{"d_model": 512, "moe_layers": [0, 2, 4, 6, 8, 10, 12], "normalize_top_k": false, "n_kv_head": 1, "init_std_up": 0.0251, "beta2": 0.99}
Below are experts of layer 4 (counted from 0) of a mixture-of-experts language model. Rows are named gate (a neuron's input weights, with its number), up (a neuron's input weights, with its number) and show model dimensions 384-511. Each number is 128 + 32 x the weight over its row's rms, rounded and kept within 0 to 255. Numbers have three digits each.
Before each expert's rows: a language model's description of what the expert responds to. This comes from a sample of Wikipedia text that the model never trained on.

# expert 2
Description: Commas, and, or, but, while, plus sentence-initial The/Its joining clauses and list items in prose, e.g. ", and that", "but".
gate2:143119132111101118116091145139095141112097126142080127221087142132160134116148158195088106133137150183130148128154127155099129082120097090164166173144154046126150147162096158083129170132129109161155161130080113145087113157154106131120125118100192130175156152181153115189107128118090122140169162137147131151158110150171138111087120112127162091105164115183084111170098097168063101096120
up2:124177183130094121093078127159103155081139188099109140119133169138111196084089065089166174141115111093142074174116080107139119136138141163126099127110145154122185054119181155147117153133118118121110127128143195179095119095112192122108114136137063163141099177106155179109132147156143113098043089111154144146155159068126092145144108146116100104125162100161191095176117124152095119086141
gate3:124164097131106091116105178173158146131108100185135087093106159115145150133135085175134147118118127184146157187085108163063138155110122084051108156142114081125200105237126165103134128154092130163118139128150161198123064145143089174109159055174156115097163127142106157100107141081127150158122114139161144118165173120130105112149125152159090145143069152153172111099141151119163139084101
up3:150079123169147155139069122092120153100082073172103158120133129108110180127133169132129153141170130153174102133105147163153109159169141152105156143158124132149127099136185125133139128152130104121158087162131159116131053091122105097161155117139152162118112182180090176126135139125117084151179169165136137185169154110138119101175164076126142136132137117128139119155167125161144191046095
gate4:159171157172103097101139111156140112139138104090155097079109123163120163110141136081120141109121155180087158155138157145079150155148114084174161166100107116122157148103101126153135124147135143094122159130146175147187127063098152114060155145123156155063162076115116047142113144107108130111147133144144091150114161042133101125105149111119135108111148116191102156110110152113148105118136
up4:097192138195076130064125118178143164115104069179154082116045131150090161060127119139073119118150136169082167115171142162092215114138090147174161131114134142147129136120124113149109136150142132086112112112120136122135164099117123125070177109136073144076188097102114064094073128153079111155109109118116104136143140077140137111120132099148117150094122178146081183068155106117133108144105
gate5:109094127136129059088155141115073082123138082108103174159121136140133113151127213146141092115143109061086120132112143106093115135119170159094067176114122137085113136116095083098095104105144167128130154130102137161095190154114098090182125149100133075148171129135122183128098148126169165146154179133083144141125099200145126153166122131078077090066100127143150154111035173112087116077098
up5:135137154166203128102217176163091088105164102142081174146100139144165108148188175111115130090119163071082082131138062125115116112144112147149120133123102136160085131073138073141053136075169147102124142137136172145115156083112097080108122166149118161079142122148172096123096114125085102122087147135077120133118164179151146163168119112140115129094125117143145130097114092105121128140091
gate6:138143162124141115131103111134124170177158125079125111126094136162164147138153132074139121126170120126070092193149173130084187139118154132114142139054084168123099073132132094174120093080088153154157136153178084163107191087169123145145105183117076086121144122128133092076152125137092118117162130141107136191125109071149093174111176111072142180070100103117114161127130083134054137163161
up6:086126118103089158139117125095149140038145118161157132149174129153130126146132168134134130076062130108150137152185102104083165084083089171124103119154183127106090104126139188141130132149134085133136152149195070124070188139144030077099081080122138121103092163108117178138081139103122164147107146172129090118089158146148129109148155123149124109092132141140151061149151156156171134074125
gate7:128124205098098158135119128115133103168133165129120141063153123172133128171130178101155034156147159131128119106069118161134093123162080110164112152105161139064143097172112163099132173132118107101129143100156102171123126132102159130116089063113113115085139104102111136138140123116180133158167147158136096139069100137094129160147098159117148082111104171099113104129065089059132085125173
up7:089163164133119065143069158102140082135175151083127120142116096131136107076169117155090227099095151126121170172177139102164124142149077097115123071072087130136092110143160116101152180182094109117090110164122103104131042131129079117123156113117103133138145151077119112113146125119134102150116114065143122116183108140159118108168179086141153178092198098171163177034133123134122121094145
gate8:125089120149119111107076118059173167128132094181078132080136101123137098121089119103125160164113123222134083121160117143114079138072123153094106087090121143169098101157127151135097142155201204065201223185118144170153129128086129134111121140139111140123047124142130169182107132161165144103130110145100103132091102078098110138152134093148136118164138087131092119183112108146101144144148
up8:142064136146136071132117071089137164079149141127110115087090147121115109093116091171144117095117177156152101137162080067142085121158136163063082131139110150113073087172139125147116167130135144096155118149079196162183138090102111148146116106151121140116117145126150147177084146133205126152145158162125116096102107145109132124103168141070151119144132072111144093139126139145119119141107
gate9:093071137100152100109145151111109173117131118173125203107142183163118089126133086120166126136159111195151105074146085133123145110122103109127090146094080133076151112107100052151100103111084150113127141149178174070131176107142120191173134128153121118177062171154134118071133108094160075137118096122130108132131123145119095070095136150141105137122156058155167162168134132120149160142072
up9:114142121128166198118088129057126128113176130143121032169076080121166201141132141146115123162176171091100132146131175120120098103141133124101142143133151150131076141126112160076175107124107134155157100206080124155125140108113108098083095097111128151131133104080135149176136171147128166130134109121187114107053141110111129149153117094142129115116084147093103075054210152142103126122177
gate10:152097128155145104107219093134115146036073144104130192136115148142182154077112129131133152110139157123142153146114224191120126102093166100096094136198121109152147126126107132180149109077129091124143131133118106100043120114156106116090132125110152159128119150160172076146148133122132104125092119168109106125119105125119195155167085064142142127126157177125138143113050088107138161104080
up10:145124138120170124195062101123166105091131079124115084112156123136085141112091070147095124153131118139070091096178046088140118141093138128109114094123140136119117108149150133145072085170130168141141103159157134115149077161148140149181094103121096118126120118168124152152091087138120143114117114086128108130139178101094114071123159152155127115080131119188060156159155147162136120092112
gate11:115159103135180134090134134150161108124133143172137119162146159192093156119122135102150116133118153086109132166133160188145113094221167082108123144104148155112165100124126157156133078161103124114185109088111239119141125121105146176137178097131118100137109085129170193113150101123132147116139074123116144125086121078101091121140083124149160204117127115131159132143138085122159153136104
up11:141153133138141125140155126150095138082147166145143179080148113155125134133148138123046150161105104141140098150125182119164121142146134112121170149144135139140201162091117040145110089194073146148139129116142150125158136170113057134176182157111190168170092116161152118089140092143141168155106073119153123151159114173104122114103101114119089118138170162093144070186183144125126149128186
gate12:120096122101110117084158173100156076130138103118133139143152087147101080075118109134193171158138167174117134163137156116119199116159162132099119166144126156119160111120181133140143171126154110155138161113193046105131174135128181129140109101117104136114142135100092118096123136150129187128145088149093137150115097107121090167117077118149164159180167130080130086129192088143158113160133
up12:153106113155131105086131079215091164142209058137078083107126119120089149165080050119172096115177155109135214127106078181117091176146110141095146092183171117119160179102085112091131155171117172140104128079139132146128139169119094129100116208119173093143115135142131060103122069146172163119116130112160103150123139135109100027143130105084098170088163119161082086124194152075146162107165
gate13:112168146118139143096116149128112175168106088149160158176066155117126186131119115203115084111125173175129096121145119182137134130146167089157142167059179095172141149132063145090126144100111106148137140093107157083100122124161136100115131149138207127144179090216140110126067157123131120113147150174103129160131160164102130108083102100119084105147076109180054124151150090123160111095105
up13:130147161127158019134146114109072111178105074148128135115095126107144158090074099142115130126146104125144154184188099129077122118113154149096126139111144138139057096117137194108100151173137115112164121131113116140133110123111181096124169089150108118147079123116131131095153075115038133136136158179112080116155160068127099090062172103140151113177168135187132111102085118145140199105164
gate14:140130125141142118154118124120083111153190131123113138105120098151214152162092111159154109138177158134129121066141131145111139112168134140090133143108098119127162138166194152131113107085091142115139112123115118111142060076164109109131123183172105102149177098117117087171116166162102156165174152103116117113120083071137115055146157176143127085114066166116143114121137160133119115153127
up14:125120102110087190059151093112083157097191154116130072114162156118143187164121127144085141099168152176160113134055197108109132137150126103147174138146162107050142093087134170185145159113147091087099102097148172154054165195085161135121138102132162107201146143096155129188112161070122156145145090087071132142198170047139130144131079112110104107130132151088124096105143090129115097128139
gate15:102111160124121170150121111137115136149140177098169113136139091109132207107154166106091082109143106125101203082102131157085105101129156160118123125174144119157112199153076058162178156096165166116122065143137132114096132105092153157147115141099103176150183110160181124143117107114153162138114125094112100154140125109116181152132101069104091129122080186104158086137133138135125147111100
up15:162129101125128088105156141125135104138114112136116092160065144090150053132182101082142167098132139131194100171176125011172134103131053120164109170080143131135128150142113149107098133164130144135103183082163079176177082145158128103163161126165095142105054140165120153108188104123113086113140125123086222140114120170120111140090069167126110092142141145096127191108091129156106148128194
gate16:117090082104066081167111175102091143123122121151173149167077161184172139144056118148160132107113141144094149117177116132129107147154119184120165079111160172108185118163138098092134159088158195118141120099118135109088117129098135117100126155102128091106123163082117104131103120134099111089186199106078139151124080150158156090151151160143085132170127070140106134097177120105121113115090
up16:163184155111159125124113137173152111087089119141057116178205145063113180115173112166121177153145122043161122125166136143115178055128173118147086117094062107178104106142069156090143090175130160176146105160170123159142185153137110094147092143161131116184129075125140104119165100153099143150144104142146131120203171106089064132130136111128172166079121154104136176170051174190154106112070
gate17:112155102136076106140120145084134158083070137164189127134104202124140097129089117140110163170125187133129104186186165147065102152098163090100140172117090118166095172136158116095094163073111144101120167118101104106072140242182156158161096099188091106161169100171134123146127150098087178140166120088078104196068093135140131175162109182171170156116152102093147135160105151135055175080112
up17:138031168059125169099186161069154061073189062089120104150107121093137101191089142137092176125126168177116116134151166156176128134116140107114133122136139146096100156129139083121103154127098120218119118124129095115134144154130087179097138086174149115107182164125110113156091161123082118107076129086132125145174106109193112185164120113101116157091109103160196043085166149090086157132110
gate18:127164110151153134142136108193139113113092161107138071115124118129138112067099147140126111113149089164191127113150086121102195133103135162121119088162133140129072180144116097075122062133140147079158147120141109109111117160172116084065186107041134140162092162148066104137121091102112146142129120132136111123125083137171129113112097179139147143140141126109082164121159170138088148110141
up18:100120107189120184132103147076115099088146159140125167097129125146118111166164186143158155085108169144117106154160188148169139133123125133098099201114140166118152087097126210136064134160142119118118153147161118162142116104082145155120117101139178107146096095132154083177114078159062147145114065142098176141122082136138114148156047143098124076198070126127146137136068108109136100123102
gate19:172150119161144100039177145086089163101166110144151134151080103090147209118108110154145156106112131103122106143079132160083142106104199129162099091106172096082149110109131146128171151081068100184145136140124134160140190114137166130120129157200099142098101149110126105125097159153147135137141156152170119139110141111176156117123177176131116139140119158126108158092113107081085131122119
up19:161148137126123097158091131137116113125175104117132113129121137100115089155130135104112087073108132118140154144129143121240135078209144144110148150059086188159141122088107128114107131093126158095105117151122122103115077130105105112123160091119116121128083149167118114116170105105101120107139080087090148096060121125105138087108075163106107105143168100113160136149138151153136113089111
gate20:147103171111193148130164085139139102120177186136138111140107109100066165090126159106112147118144136152130085136085151137124131101115173134161111234170123051165140112127121147135176204109110106106088091109116114132141133158122160154095086137143162039101088119129161169124137123130092163078147107132088064144090110118112153142086139114102161113151144124165163135163099141139066104093129
up20:083113157165103140069117160079052144168104158093134075133050177095154140097087120100138148137164105071120155158056065171113174109162121121167110094186165122091116130141128168122102142136067117091079140157176152126123159124166078101114122149103147094115145072172117121154173163158113186140104104112125099137090149131119166084133089132070124143067170185139191115103138103117115111106111
gate21:104120145109069108210135112098082099054185118136062132110128067122112171100143104098091168124108114161117157066112140157124143149132102167145132149108146107144109103127165107129124127115141056125054156160168131098140121198110148118186083115105125118115128110106160131160101118137151080076111135118140106106140156140132080181101110135145167190119121133119128176128100122124187088125098
up21:100105164095103114133155103161065108115177118146119179102155066134162078145132097101113123107131139131105111080099137150093113154109073188165099085123097085113085174103131126159102160135159100089122134206133121095203158207120136128166067118135092143174135148037127118136156124157166104140143102076160127156125104154099109145124109148195142188097134142139150140100123152120188105113100
gate22:137168153136091102108145191145114131088079123139157164098196119142152173086150163132134174117151116095156179078112138098110137116128127164101095162164208130101147162145073107121142080149102151097112118223146116140114162162109137196117123166125103113182142132135197121100199103126171135112130154155106166061102144067130103098152123106144125092134196163106095086144068130169152108146112
up22:147109101080159100136157153138077177149126126108136110117125114149105086151154156081165160157170119106105165035138087136104076073147118161099060137142103062105140121096095123170091139118167136096172126176130145129097138150148096162113140210045098115180067152187106133140167119135144106124094122108074093121115163131090129101127145129183080130096159145151177079138066136157119153128093
gate23:116151115166097144151155136111152116093123196128145082141129116118176094073165120182123105149186133129088166128118095164123057149111083089155061142156138130093066138061171117184130093144127033098173133129115066124192135170116157150149116165117141157127105125101146090050159129179087132163125118169122094145079163128138074105156094115081150105169120139156089103116139171150111071122145
up23:116114138079148154091146084093143154147100073136104115091175146126097112139103134149157098132104128089183096123124152100115207119122177085109188097152112120178151114152142141104072212109185178115112131130125152126115134110131133087128096151190114113119168088153103123134095116080178099122166144072105142131151073106144146189086196118122121163123100147089132177100107084151161131093143
gate24:156106132160142117137139145133097144136073151177128150141133106122169204157134138123120182120109171144137095118095155075154102145112119044127165083136152120125100143168077045123156146193130135131157124125111157145078082143061179132143170123088097219118111112091147125086122083160189208150195156128103040162085122140138128142057208124140095096122107120074114122122142039115179123112158
up24:079166123099157146108141127115146095129126154145114143112152112152149158165095117160159113165133159185168110119089152060120078125109048140085120122163154169104129137134134171101131159130083134112167170111092164137156122124103165160157119137185112220157122139086098121184118128112141148147181141146086096136080114060086097111123255133065153152115157134139132078118098027118151107143177
gate25:056088145104165159142127126156096184128187153116162122093166116139086154104135083189139204145071079160141083107122108161095091077192106131089159162101112108178141135126083085104160146127146112109093194179168148071187134092141088109144148167080108174101178135140144141115129150128140130073132137138165142182071137148191197119128069173138101151092114077130069095093147167126114115053118
up25:175138088147068071125096162093127136159072117165166121091117198152166085138144179159083085132143094097149043190119091124150086123070177151119089101145112115105110100171172095202122128145119176123134157123132136108095121119082090125156167165160098113133146172103173124161088118122201144147064148109107112185162094117092100162135112089149169202113146152132154165153102109143143206174153
gate26:115058163153070131095123080143102213098154224120129035150103100113074115133150083133156146111121127159145117104123168113073122097148105169122127087121140135145145081144078124069107141140128123146125100122095119136151105091039133132151144118148129108126159111132100080164133084177130140173091166141126125054185149094137131121098173164158078126142141130127117135077150179141126127123090
up26:155144069093167118135139153120164060154093059091162195134164122119162080103085179113080110104120177120148108158177097134201100148069180096117113179095149127135123157134150131150137142094137106136145174112099162141084161166205139130070113190125123116139125111099121166105095142066140101115150121143101131157067129164131107123148086093145143093131108140093161134167078106077137112121210
gate27:151142087140190153159152115136053092126133083122139136142075141124085172110137126124158117088086089153115162167140137159109130126120080144125169105171122120076110137097086126131136125133094125144117135138081145138130125103102082099139109107083145120129104079126133136159127145165111105144152153141140087141080144121167125097109145130203170138152156165255049138153114117133150098170168
up27:145106115157160131089139176155126153162117116094149152058125113148110135156117165088118141175109097112131125138166133110128167112130091129114193139108164066086166132085126133132194175144055141134110111130045098091104213105074126081162128097111126112104121109148094118115125130117159113136117170068128149128172113170126102127095150125169156117160201133101157086100082128174079126175150
gate28:147128034095146103102155160148080156124147132150143164178112170118174140074141160120124130085124205158118114130104091123086167145105089144179126114142141093073145145137085110144172122129137161112137100198079089190128080150129116125119066115153101145094119112125173094162110170117130128159105134112098088135177068100121116131165062114139133148183135114129114120116066191127119153106093
up28:121156061066154142130123184096131071141093081155131162147108126128151095106192148074070073118120157181119175117094106110108132164146153137140105127128157101096150175157107111150110088119107188170131148194139187127168105148111098123154104152147072084102069126165161116145152137098155156144116154099114080100195075111096093126155085098121107145185121112121153136152084115113129151165131
gate29:081094085158076134152131211067165131069097129164087065165137093131170168144169113104119145153169196119138115132097145136093129113132142158078147140088105112128147093107131113106120147136158178078078167125171097153196135106081145173151115118192177120150104128160115138137084130175143171147121060162070108152185122048162072113114095146122174104117118098140141093173088149101127090085126
up29:144142127089106124080166100180046092149186132178075117154076111237218145112090198109165068049122124104126155169163152118188205135148115143140173097148168120157126157103080146149134131098157068149159137162170161088149096132110159107127136117192105126167137160106120106156190122166136146124107126141121145129110096097108129113157135169108178116131147157102149174161080139152141182206143
gate30:105145142111169112132127139086165117167178094119085111082184142117101137084092131060071175098079129099141162118125112108174167154152175078109064077088101103163109127158123136139168157094117071126172164156192122167130143113127111118131131137085118058173124126164158123169135143124146123166135127086133069189086142097149146202109176226153182094059164165137086205132101094120112174142068
up30:112136154052063158058153146135109134158169161142115059162126084098108130130163148130159111141140135167133155163115145116155050132172188110102147103161157157069115114148149108171114081199135078121117123153080152152097141162110189146148134125164120088103152123094141137119184107185107066046079142130112144127171189122133105154146083138136148174151186134163158089148132099142137121073119
gate31:182075141114159121163159096147116149133106117187156106191183083066149142148084145205140124178097167178169100065145172107019134154098157079102108147158103144126133149074100104086131119068143171091156112083103119117109154140165088133143147090134192168132105128152145082152117146136073078108110126147119116151131170106089123173098081103131103096090138135093104098172142196099085153095163
up31:142080152118103107125120129176150097116150123175179103168110126092161159161082165133168124119094171145171158054141131158058161163107128093176086127090101147080154124109076093141134150071110130087158115106056134134101159146139082145175144062127204160117127170137128099147107172148116108086132132155154154151164155146132171157100069123146091083139165096135162102163142178102065127094117
gate32:137159170109116178196145192086158091115114119127139156179091125067132151167106146096151110160115204103141079082147117164140107121145146168117147119113125140110105120164086159126156137100153131151128122099115204090159170063100126164145078164139165140102090162189122120100059135079153164133159164083130150168171051120159138127115110124102151122121093197135102108157177047179083136138127
up32:138112172108117194171223153059072099134098141172149137157096129114123127159123065144165082126097203060112139108090145153099163110144147131137099105075145187101050135184085151139095093098112112138133110083141167090108138140051164135180053140139102167104137129164123133134072096060142174104112134125089128156188082091131124120110096106106095178093103162139083126100132067102182129117125
gate33:137106112171119112168185136086132188105127122113140117128074123117175169153126148111130116146163139161122076170178052124130145141173122073152147141129143093117171116057154127151163154143088105151206090099093165124215151148151131063175087131172151161110146133124154130118126087131084141130176026099096143158117118121169148114131223108167140149063140146089092149100104205102139146119145
up33:148152171170140158175098140129101115136203122119090145158133058161090131147159156140176139133116141141094104103171142146131132152203082140091122141178135114093121108118135112113041099150108136136171148185159096163185154211108114133155183123160144118118117111072166120048074056144089173164209087115148164150159153173184119119161127136137156091115176114102102166092143168137110181121084
gate34:125077149121146157130130087150097191118116182114160163118076158160152077121096159110130126120104118162151083134127121138116149154099065122088117167110184140139079125082155109132093120061068134067073077080129156168176130112156151064139108090136170134183132154088137094158118091164149143150140097198066141096136194158134094163129152168111135133144126150120162085141094135082139109130134
up34:113080126137180169124107124146123117116119130098104158085185185170135104093115191100134146084092103136137063159130118147114140143158135146086111137150097120186116129052151187167043141099134086096120123103118131155137120141115163041151078136138114108162109097072168103139079096179169141099108089141110111149132128147104089169136103124087157129142137126129200102114135089098130079091134
gate35:131143104145069145145086103174142080193167122110160145086133135171117174085062148140189173135153140143164094064158198102161130153102125190101107097110140106111167134138050098106102110142103107052175125160163092085149129120133149062093111121144175084103186145141123107124168108129127135161097089106150167089161112097129127112193090177136155128068147178095166115096117092147121170118133
up35:119153108126180130090129167110133084098133127095093142073095172122141152076141097100072083163150169121161158155124100117104194139107104167086135161159133173128115155072156138131141144158154128186151107114098143125116134114112147203136115114161095101104071108145134196130086147144145179130152162070145100112117182125141179149088180120124107162177044068149159113090130100159089088152086
gate36:167163119136119085105078129098132158121160111208081155163101131178159102096137132105134125108187181114141116131116041202120117106160105117105110116138150166096091089074122174113135155118116131125086139168114103068093092103155157115135152155124112116098082114119150170118158165167066131136153156088110125148139119209126140113147098145160112086130116094111170119152149184143163198199112
up36:135107174130151130155095112133094123162172116167111151115144124140112087160127132146136112168159123116111127163165120154151118164097100113149135161112113131181137175089200119028134164081113154153161111122161160150135098149126095156134133064103235130138111076142139085126060116132134166121158092124107166071123130072146148114152155152168120119114165184082097157145113045117092137124099
gate37:143143084127145096176129129122098140089087113161094095153097172115091095115099153105176109100095157146162117176114173121174140157072083156142098098153111139158146149138090100123144182088104103120128131177146163113140114097112081099117159091157157151125128104182167135127100130135169067175116163197129101107171111145118136116071167209145147159132184113155121154161169124148157133195086
up37:122104116144148145132120135125132141199157115100062115138152135147130096208168134167157090088075199078128139125176092110070096120143126109151125159111164100085111181147136116062144173194189142128159050095098103129154143131104175158120118142139160121112147150114133114129133152091192104095163109080106115142078161129126078129151100114127110165131108092155159174126115183056140112108138
gate38:143097090163101116136132139088128139147116046089122172103084108130164148127087080131120138159149127162147107139146147129114127155117126134137078186118154131124078179102129065131105148085139136141159088166092092108092111149128192119085189125129089119125150091125142169136089097162150130101129128132103086171133186122088081090162098177158108138121072099073162082237138088150121129119106
up38:124124156086181155135121099162136105075135188230148093144155127178103146105142124132092170133159147115161105101115097170136122117156156147173159105090101208132166083154058142132102091194131102095083159119125126156155154144111033075154103144124188100148140174159105116146143123131133108138173146102184199105105113141196141104106136097105206146089140174132125123103184126140152105142137
gate39:095153153195133071109127125094128102121126132127111129160102101172165138106156123160113116134063130155162196119117105176080151114115148150099124107122117134151061130121156104116122143125146169122132178140128150095114150089176152154177150087124158135132096143142155105126144137144173121100144117155130148092126154155083120076141078144075109068136132145099188116166141162186168114080086
up39:111136157158176141119090156089087113202147105080150167129142086146128109078085106153105137151155098137144164116068173109089157132132222133124134115167082109121101164137130148105185168130150151137109181126151100091144114119150107132174113115165154107107115117104138111176084132146122113123080130082144166124081153171052166039140116117123104095190161129063168122140078142133159129152134
gate40:121131103133159130064122101173134188142075130161103171144179195168125205080092109111151105111133168094157123100150162191158135119116121128134136187162059081118079121168129109135174141175156166134098177188167082123121096116165132075108127128109129096169165206117166096137153134132131129111130141180161114162119060087103116096131131115158106152079200169096153112101123114054099165170116
up40:116128153113112072186106109069104085100132134159109073118113142141115041146161090118092155140155091179122143203127048052077166142135099130149128115096149188149145156090111090144099121127157119097100140112094099122100100104118181160123114122080102120155115143153157172093120146106127122132170112172134108074155096188136114149130203093099125076224096120156101158132135129163113119100114
gate41:072124095124115126122123120106095159161137128158173057164150146128140162117107122131087131138098156125103128134102106148142117131129143084127113171160134151079111170104166107075150118095156104152123110083102119091143036134075136157141122165126202146133088092130108155072119096098103133066086101199143129089117097117069119123150150118112173152088080124129202125086130097064092101123160
up41:079115122139055165162130161147106099124108068131115102151138159169126205090147149113102184171188176080175124067088094115126170146145159156105130167152110132172122166133096103085143153067159138151146087124130084080101134137179157134180123167143153177150173160141162135090032111112153121090115120176124129115121107102128132110096139146128103101093093093163144169099157112126151061143141
gate42:109097145132130155165145079139078111100169114111129103155155093112108155128080109107119194173120105125137153144141148155119163088185042150142146108154070119135136059116121174098177121184150112145146109124105165117131091085226125107057122146102121101082162066173115196115098133123093156117156227154139109141107126122090058090124191144101111113126167085161136138111091116115082033109120
up42:177115078121142121115106149117141148206094112170146159117120143099156059093165160132157121123073190154129073152123101145122095163121176069179089102112153146130045125100207126126129108078152125112195156169145123138123114114149084117205131106123156173134143190090119104157168133110126100129091121125095137182196123094147138212113122111149144150146107117083199120135162119099131210120150
gate43:089184140125136223167118135106145142160106131107159150069122133162110143158141064115160091098109118135171176066134143128154168145079127137161124106118120076131192112126144184131142126072120113100115143114129120155095124175215124065123144117164136115078137119104166122149113174128097146077125162168079152132156112124149115132106189128182159137123045099144054147151198094184169106070122
up43:128112132155148100082141185083119143128074151157067125104117126128164107122123172091096190128149128140139095086117139091175133145132088116128137140182117173072116077103131060166102135173140148188145144149113156125133116103090126156172119130095163117119119145104108129136125132094068075131138128140164098064115127156108155120081079133079147134099175140147160103097121133133219061181157
gate44:123135180156141097111150168105168101131140167213137125106130167154155143102122099144147167120155137120202193114206136089045102171107138117112095095126142154166104135155090064127159121120140149147125102182079121121152140099135105124132090140144142164117092139135110141093106146104183105146145123151161123124112161099156114142114069136209107130117133118144111116144158092193191107114158
up44:095145119119103151154133086149179114124150129140103096127083152133107119086198126131117155090116085093110185049223197128117146199053192174117063162122128142153146148087132129155113125129114154159147133139162183173177143157085116122117105081074083149106124112140122063158089154091210145087130049093126118120127108118111119121126099137114102132103156137103155172249115122146130130070146
gate45:034139105118110083147128103045088133098159114037163113102118087104095098124180154134083142053161134126122106133158103145078120155123113120168122172093136138106039113159075105078056208075127148097147130140066097141124106142188117128144135119096085136116132132159128085146127068165118099165140170159144158137192131166105118111169108163123169102177169189104142130110155148145119127048160
up45:138089145109126175133126199161109178142112146116147101149116169134128120164085150136145117143102102148147145146143165064160076068156105149043080109102176146130091074098080096170161111114115155142155157070092086099113105154172132045164091148125195124108158124087155149087153110212125182166135100092172154096116140196110125115125105132118131113132106156144099129133137153134154121156185
gate46:164132131143110116104112126135072151119147066163096135147096151130147148212109105154166101152157119188167114117106121100090154139135077139105151105104130097137161144119103130117103056115072063103152115134193106092082098091118088087147072125111095160190096143146180082102118181115115114155131135137127142143156116096127129122110144092126134145115131180079153121111141131141121056108137
up46:126131079103159132098118157115111134123122124084162159098112132140123096146125122164091130117150126124139128116084142104136095155127123128191127186153129098106196074120128152081189137153124141168131145152130183077126121090126126115165140063188134044188113164113130075145158156146140133142162148146165089143160158129146164094131116112082128132134116168133087121131128122107123168039176
gate47:194170181138082150182067158083147126160206120096139116136247105114116181080119088136075152065164068139124091110057104141121126076169113154091139155101143115059151136172104219126134141182118130140103112196184144110156136137136123176156096078145113094131156144125144148140119106119186064109142096120157125153127107137082122160125171161135195079117100110108146091110151123152077118157123
up47:116102040104158073091145106184145165086035082156113146063077131164120107164146171123123139167113149078103151155161150080104190169146084109123149105129092117212075122068090086161087102128149135104156151076097147142123111113088166132145137147128148156116102101136137118138152100155066170161178116152124120103110096109129117068140112088126089153153122188166114144161060170103156123162145
gate48:130129062160092087126125107126123147091169136099134146079103182177196154179063154142128140075085076152145128110118161203140124166142140085126146144120093104171160115060162114164142136086137142119094132097105132125145188122110114120091129116179142132137161168110118146145124111117157163136074119186068133179112101110166141155135139072115129159077078144096142151118129130149192154114095
up48:146167106064194149161138055188115132125120153149155189153132150143138174179135114105068118177096122143098165035100189135123074141109121127115174167114203115077137118102142153134135102080146140150164124118125088114168084134156073130088105155106128190156100147149167127137063146142151100158095167139097110146141057134089096140118101130210087137120135146133137116181162104118131089150131
gate49:148151143159151141102172069096094114105099159135107108199120182144084159184147100063153181080167107094157138129151113133113077162184163143117089114142112157140122062131110156115133110124124127164139144109144174121132148113170107135122141099115139162088085123141164180182114107068136087089115115106212127122051152150149176075149164111083170132104103141142125128147067133163123143051087
up49:135104160128114164124153131094091167140142147146150206074143070081137115086131139067146138129123118124113103171074084054124147093093073152162105131080073052156125166127206122110082159146190152106121081150135083185124103122109104123072159140130174131101107105157225071119094158151146127195096180107121165178191110157143130130108168163107130147113152161092165143136149077123132081167110
gate50:104122147147169126140168144150117067149097190117132088116133181140129133128077138190160158153129136082146096061129086136109165100091118122134080157134027133174147150139141135126153151070144124146097140165085121098153122058124151107144061147160105112139145138137146108095101159094098120093155162136091204115171132139157114120113096166093136184134071140093146177190082160171094141219104
up50:095146106140217144083128086160123130157159160132131136114054181148131096126075151149171103153111166112153098057099102211105141132060157117138088137124082109176145194136126160156130177069092129111099144100133147092149117107114150123086120157138143108086142156142141108111124184140118126137123156165093142163147142147175176118133156202148128089108111162130174125191065132120072117152111
gate51:092099116118072123162139145091087152123146133190177145118110141104138126128174121174123098119008085153148128057114160154152122129127155100211108102106142096090115135167122126125144139114105104101124129147094133157133122155097117148150164100139106133125113192133148156079113176119169182135126102104106144130114099123181101144192064075127090130089132124144200112080081183070110134144129
up51:141113142166162094101143126120119120114138088124113113098139135118152132112074111048154112118215163144171165159123081086120102154130173115076165088128095103127099130108129191108136066130131156148109110174143145129142096045105141091124132134104132115128182123140139129153097108130120145077148129152170123133190141139051155151089203177101102149106137081112056172148110071159154126128149
gate52:125167124152183174162153140165069199140126160112086089100184055082121160103174109156119093121110110166100145122161099100103164087126161138124086135108045094082135163082101154104167135078110151138102133127188098119128063148101153204148161163097162135089134098073116123137173050166190169127110083119150132106115181107110080143110171121106172109119119141175158107167140125145152164123163
up52:134159121093137124152126162138137124110110135127145123126054087137165117169155121152118045121089131122119104178177155126093133143081127112152110089169057101075066059193119131092131135118108145095103106129112128155107156143158130180147095159098115128097096162085160121156152106113091111085133175119117098116159115153114164116173166164111125093186116180131183100185129106148158118103146
gate53:145140095132110188126117097122133185126104184116120096128175103116126177118108087153143143123066087177086147103078109132161134167117115150116088117128062103207106077087106098154153112093085123079078155106094145166131132078127139104101119137117097144074100097094124116146104142144141107147096158123147098111097149112120138083171205145102144136110095099118132163159107148144132086140106
up53:182126145170177174115153091123128118141104139147079125108161151103172088093130121109124197118113135132104129123149112105159189101106140167155118113149042131171116108110161139117097066046123136104109159140201093155102170129102111118143202116141152145118174150176142087131136126149197082102142126109180244114117088101134123165120143114121128160090094167091129103132130149109145140166127
gate54:163110129122168127177126102162122232140177207067074086166077127109128121093148086146159177118124123098122141140115115134142140152169086155132155151161148167099097166103092129074119169129032131139146110108112165213099115127147096126137095105135165106143172100107101050121083089171123163135116092121120108122117132138094163079151120155144116112104132155142096123124197146148129069124078
up54:143170083106099123106109170097104053103101043141181164096185169152148180137106125119105075109154094161143107160134100142119110126104151079156139118105116057138120091167193145180182097108201127123110189161166092057154075140087158132175136161103151144134057148151156144123204168116137103084088112086115123141138153072157093201116168127137159123122136079146126157114118122089091189104154
gate55:159124094171165125127144171166121138091121185121179113132095183073144161140099094111162204085137086091140087110146119175101142054148176120101092121143139185144052087087082170095146108125156115040114106171071108158162222146105104162129067192091140132075156108133112089123120119146113086134147147170163119131101151148158119121140121149108133119110125104070134124095113126150092117073109
up55:141097168154126144145089127105143099123131089152076131087125123139163077124110107117154082151098111146135163127099137098193145192098060121153183150081128107118162138126125026126105112148117161151111139086144139136113082135115110088159167061122126116140143152087125141098135122105148147141112087137063146086152097083081157092136128104082164173145173165180135113150142070121168162178171